Weights of a small mixture-of-experts language model, trained from scratch on English Wikipedia: 24 experts in each of 9 layers.
Below are experts of layer 7 (counted from 0) of a mixture-of-experts language model. Rows are named router (the router's row for the expert), gate (a neuron's input weights, with its number), up (a neuron's input weights, with its number), down (a neuron's output weights, with its number) and show model dimensions 128-255. Each number is 128 + 24 x the weight over its row's rms, rounded and kept within 0 to 255.
Before each expert's rows: a language model's description of what the expert responds to; "gets" lists some tokens that make up at least twice as much of what it gets as of all text. This comes from a sample of Wikipedia text that the model never trained on. Tokens count by the router's weight.

# expert 6
What it handles: Sentence-initial subject pronouns such as He and she, hyphens inside names (Afu-Ra), and prefix pieces like Re, De, un.
gets: "-", " he", " He", " it", " de", " she"
router [116 111 128 139 141 150 121  62 151  97 158 119 116  87 121 139 118 132 124 120 155 151 167 105 125  79 142  98 130 113 143 102  87 136 143 148 123 119 182 134 130  95 147 156 133 142 113 145 137  92 119 121 135 168 107 131 143 146  97 104 165  70 125 153 122 133  97 127  90 124 104 150 164 119 120  92 103 100 144 119 142 151  72  92 142 140 119 112 119 161  91 139 130 155  97 128  98 135 159 152 145 159 113 105 116 152 109 121 121 139 138 161 153 112 132 138 102  84  84 166  57 127 118 107 139 118 137 144]
gate1 [158 159 137 162 143 148 132  71 142 120 118 155 112 114 144 125 125 155 125 200 158  90 148 137 132 168 113 103 147 136 132 136 114 149  98 118 132  71 113 103 115 101 141 115 121 125 152 116 128 129 112 133  92  81  98  92 107 120 148 145 107 144 145 158 144 135 106 145 144 106 156 131 141 151 150 127  60 114  97 134 152  82 160 107 157 141 118 149 136 120 133 159 130 119 155 140 108 165 114 137 150 112 160 153  92 129 133 137 160 146 158 106 135 102 104 144  87 109 143 111 135  97 117 142 126 140 137  94]
up1 [133 127 152 107 151 124  99 104 113 134 107 108 163 144 158  81 131  97 111  88  30 109 143 122 137 128 147 137  80  95 178 159 150 106 182  94 112 153 125  92 137  89 125 155 162 145 147 169 135 123 170 107 105 120 107 127 132 154 148  91  73 139 132 102 114 155 156 106 102 140 125 138 103 130 121 180 108 110  96 134 136 125 107 132 133 102 121 105 108 127 152 152 128 159 120 149 112 147 116 131 129 127 110 149 122 105 109  66 134 119 147 102 130 129  91 135 111 103 106 124 158 150  75 115 103 167 112 137]
down1 [105 124 118 111 146 126 155 128  95 138 149 133 123 161 155 104 133 126 140 114  97 126 121 133  90 136 126 131 179 116 114 161 124 108 125 138 123 130 105 112 142  97 175 142  96 128 149 153 114 113 123 149 148 146 122 119 142 132 117 103 112 123 146 139  83 169 124 141  92 122 119 117 149 148 120 101 104 101 150 131  99 138 168 125 132 128 171 101 130 134 106 112 116 104 120  98 117 120 120 122 148 108 153 130 123  97 128  85  98 163 164 158  84  87  85 112  94 136 105 123 108 113 147 114 109 131 143 132]
gate2 [118 132  78 108 126 111 109 122 127 152 125 119 127 121 126 145 152  90 119 152 102 108 110  91 131  99 115 150 112 125 122 136 129 114 147 136 119 127 146 124 147 101 132 125 141 145 161 160 134 155 116 141 128 136 119 124 108 126 105 168 140 101  94 142 116  92 129 159 128 130 151 125 154  98 125  99 141  79 142 128  63 109 106 144 127 130 138 141 125 123 124  93 126 113 151 125  93 111 119 124 130 139  99 105 152 140  98  92 139 120 124 112  95 136  90 124 110 115 140 113 122  88 129 177 102 127 145 122]
up2 [137 147 154 109 155 139 137 155  82 125 134 123 106 108  98 146 140 129 148  99 141 161  88 130 120 130 125 118 120 180 110 159 134 115 145 150 143 132  97 158 110 102 124 130  49 145  87 134 138 131  99 109  97 144 101 163 139 165 147 124 145 144 135 128 115 115 149  98  94 106 148 139 135 104 109 116 145 124 114  89 133  95 110 114 134 136 137 128 144 109 104 160 126 127  87 147  96 119 151 124 132 121 112 101 117 143 150 191 137 108 118 147 191 147 114  98 167  89  79  84 131 111 100 128 163 137  91 111]
down2 [106 109 134 154  86 159 111 149 147  87 133 137 136 152 141 160 153 177 146 142 108 138 107  80 117 139 110 115 123 140 161 127 124 111 136  94 165 186 148 109 135 129 107 134 134 150 128 157 138 154 113 102  85 137 179 164 102 113 146 133 129 101 125 112 143 148 156 136 151 108 122 114 106 124 171 165 111 139 110 125 110 143 130 143 137  65 162 113 128 121 115 117 168  85 116 106 146 108 132 180  81 119 131 134 172 136  90 168 139 122 164 147 111 139 152 108 140  92 125 128 147 108 116 113 133 105 150 114]

# expert 19
What it handles: Prepositions and linking verbs in mid-sentence prose, mainly of, in, at, for, from, was, became, before a noun phrase.
gets: " of", " in", " was", " for", " on", " at"
router [132 123 138 109 133 158 120  93 107 144 154 160  97 100 122  98 120 148 152 127 174 123 122 147  86 106 110 113 106 113 127 127 118 155 157 117 120  78 161  86 104 140  68 167 148 116 142 108 114  91 147 147 113 148 153 127 139 141 139 118  97 138 112 119 129 118 122 138 120 120 114 153 144 127  99  70 123 161 123 143  91 137 119 149 115 130 105 103  97 137  81 173 149 109 159 113 102 135 169 185 145 116  93  91 139 132 112 135 153 149 131 135 143 118 108  98  97 164 102 108 144 137  68 107 128 127 146 119]
gate0 [101 127 139 159 100 153 141 105 113 121 119 149 127 100 135 139 111 124 187 153 114 102 123 151 182 141  96 117 133 155 115 122 128 190 108  94 114 126 124  88 124 129 111 141  99 144 103 106 132 119 107 101  96 138 140 157 132 109 110 141 132 110 125 124 144 105 119 146 118 123 192 138 119 103 141 149 108 163  79 113 137 146 149 127 100 112 132 137 154 195 140 153 108 134 117 131 110 149 115 140 127 174  83 119 138 112  90 131 137 133 111 139 122  87 130 126 125 131 117 170 146 102 124 165 157 103 135 117]
up0 [ 99 162 111 101 107 128 128 122 114  94 125 130  88  99 143 116 139 106 108 135 113  97 111 134 168 108 130 163 162 110 123 114 158 133 123 140 129 104 119 126 175 102 143 132 114 119 117 169 113 148 130 114  73 146 145 179 132 147 120 148 111 140 146 102  91 143 108  98 158 116 103 119 131  89 120 167 135 113 167  91  47 114 144 136 140 172 140 138 111 132 150 126 148 134 127 131 162 119 150 120 123 124 122 110 168 107 144 143  96  94 113 123  98 143 137  95 150 137 101 137 125 103 131 110 161 140 115 140]
down0 [129 132  97 130 122 159 134 186 187 169  87 134 151 142 131 162 154 146 126 163 172 167 177 135  99 146 120 162 106 130 166 126 135 126 130 125 132 112 161 116  82 168 107 121 152  80 145 135 122 112 117 105 118 107  81 130 161 116 157 152 152 118 121 116 158 111 111 120 119 136 133 175 116 126 169 119 120 108 141 200 105 141 117 130 124 161 126 122 113 157 110 173 156 126 122 174  67 109  92 176 128 125 146  98 175 153 106 132 143 190  99 147 146  88 159 146 151 104 141 145 170 143 105 146 129 178 124 135]
gate1 [ 90  93 110  90 160 129 104 161 106 118 168 127 145 111 196 120 135  82 129 175 157 169 121 115 114 131 119 127 127  91 166 161 123 112 113 118 134 133  91  79 122 117 155  59  96 135 150 109 127 120 118 146 137 160 109 137  98 109 116  70 111  97 145 147 122 113 105 124 128 143 132 158  95 100 131 131 150 120 147 139 112 134 119 130 180 117 142 155 129 161 123 100  70 114 122 127 112 147 145 109 100 130 141 148 103 134 116 147 138 140 185 109 105 110 133 114 120 168  49 131 146 104 122 131  89 126 140 125]
up1 [142 105 103 129 150 101 146 140 152 112 108 119 123  93 144 180 141 135 121 130 126 137 143 135 188 128 107 131 138  79 178 103  73 154 155 126 131 124 129 118 137 139 126 110 150 110 121 165  97 129 153 112 161 123 172 104 100 147 136  75 114 131 140 124 109 168 170 160 137 138 135 103 144 149 115 114 112 140 111 103 121 108 112 117 136 128 104 138 154 133 120 132  98  77 144 113 175 109 103 136 152 153 138  59 171 153 157 170 137 132 125 118  90 149 129 142 144 118 122 152 151 114 140 124 115 157  96 144]
down1 [ 66 153  92 142 121 126 158 123 111 113 144  86 186 143 147 141 163 178 136 122 136 132 146 115 132 142 168 104 150 128 112 108 164 162 152 144 106 138 153 110 115 123  86 110 147 111 107 129 107  77  70  89 134  93 181 133 151  92 122 132 172 126 119 126 140 134 154 139 154 121 144 166  93 158  81  99 173 115  72 162 136 146 162  91 116 147 125 127 114  93 147 151 128 114 114  86 153 125 154 123 129 145 167 159 108 123  78 137 146 112  95 124 129  94 119 174 169 121 111 140 104 154  90 167 135 145 138 150]

# expert 8
What it handles: Middle and final pieces of non-English personal and place names, mostly surnames such as Naka-ta, Mun-te-an, Van Nuy-s.
gets: "s", "a", "e", "y", "i", "o"
router [131 109 119 136 117 100 104 148 149 112 107 115 105 128 138 158 117 111 132 123 166 163 117 136 121 115 138 146 135 112 115 102 137 147 133 124 132 141 133 149 158 120 174 126 134 103 122 147 106 108  92 105  98 128 138 146 105  83  51 155 106 115 114 135 153 164 132 164 105 118  84 127 146 112 160 110 107 126 117 116 151 169 120 110 111 115 103 127 151 135 129 140 135 122 119 110  97 128 118 130 112 111 157 172 152 162 119 109 203 146 160 163 147 119 151 138 162 152 186 146 143  40 110 112 102 166  92 135]
gate0 [112 140 159 168 137 143 116 113 116 141 110 113 126 121  73 131 107 104 163  69  93 107 145 124  94 101 139 140 102 136 135 113 115 130 131 111 115  89 101  77 116 100 143 128 104 165 130 114 130 159 133 128 140 107 103 109 160  80 136 137 107  96 120 118 123 144 137  97  98 203 120  84 120 114 124 116 112 146 107 147 163  98 161 158 106 115 108 159 173  83 159 132 109 169 132 164 104 118 137  86 113 173 149 146 118 132 117 101 167 121 154 111  93 146 122  99 176 140 129 117 117 100 136 146 129 123 147 130]
up0 [109 117 147 129 139 141 134 128 173  81 148 140 132 100 170 104 131 102 137  82 140 155 112 124 104 130  79 157 114 115 116 123 157 116 116 127 118 141 109 106 104 132 134 144  93 114 127 130 122 146 120 147 131 117 116 119 103 135 138 143  83 109 131 134 105 117 142  93 127 165  95 145 133 152 101 145  98 103 141 142 135 123 122  96 107 110 112 134 147 147 124 151 157 116 145 154 129 152 125 190 142  97 138 169 123 140 113  73 152 141 129  84 120 147 138 131 121 155 129 132 130 118 160 140 118 110 126 138]
down0 [136 107  97 132 128 106 102 124 106 145 104  52 127  99  87 121 141 144 112 116 113 119 117 118 134 117 127 202 157 120  66 155 132 142 128 133 116 119  92 140 104 130 117  89 182 137 109 168 115 102 173 131 106 111 180  82 139 104 110 114 110 118 152 131 135 147 110  73 126 111 131 119 163 106 116 138  68 130 169 148 103 160 158 159 112 147 129 117 154 133 120 104 141 114 148 131 142  90 127 117 124 129 158 135 129 128  98  93 171 108 107 136 111 102 124 133  89 137 133 126 137 137  96 143 141 124 152 107]
gate1 [129 118 125 115 125  62 121 140 109 114 117 144 115 114 131 143 135  41 130 109 122 100 104 126 114 130 114 141  97 114 139 131 141  70 104 115 121 128 144  88 148 158 150 122 107 168 125 114 156 151 147 121 175 128 142 151 110 125  92  85 147 127 139 140 112 109  92 116 113 131 125 136 139 121 119 116 156 167 150 111 121 119 136 128 189 187 127 100 111 114 160 143 110 116 116 161  83 108 163 142 177 102 166 103 165 142 141 134 126 133 118 167 122 120 151 118 136 138 120 126 159  92 120 141 108 119 105  86]
up1 [128 132 115  84  91 102 139 124 123 120 127 133 129 148  93  84 129 164 124 107 107 115 137 128 121 120 150 126 105 154 118 142 132 140 102 126 139 173 107 138  98 135 147 108 126 138 125 105 147 129 125 136 121 122 120 107 125 111 109 111 119 109 108  86 188 103 124 107 140 128 110 185 148 106 156  83 151  92 122 103 158  92 124 128 138 150 117 129 136 131 112 138 119 172 105 129 140 135 123 177 154 121 139 149 169 126  97 110 123 142 139 121 188 152 108 103 100 106 109 118 103 161 138 131 102 103 120 129]
down1 [ 97 142 106  64 139 116 158  94 101 139 131 102 115 146 165 131  96 138  97 131 101 136 131 147 148 108  73 126 125 104 112 143  94 126 107 124 124 152 134 121 162 119 131 139 123 118 122 104  96 119 155 134 117 137 115 154 127  84  88 150 141 126 148 139 126 113 130 147 101 112 151 103  92 129 120 120 163 162 111 125 106  92 115 158 133 132 140 100 181 112  92 131 141 130 136 122 129 166  99 121 128 150 133 130  69 112 154 166 109  90 120 118  81 160 105  67 104 107 109 156 130 145 120 136 125 100 141 120]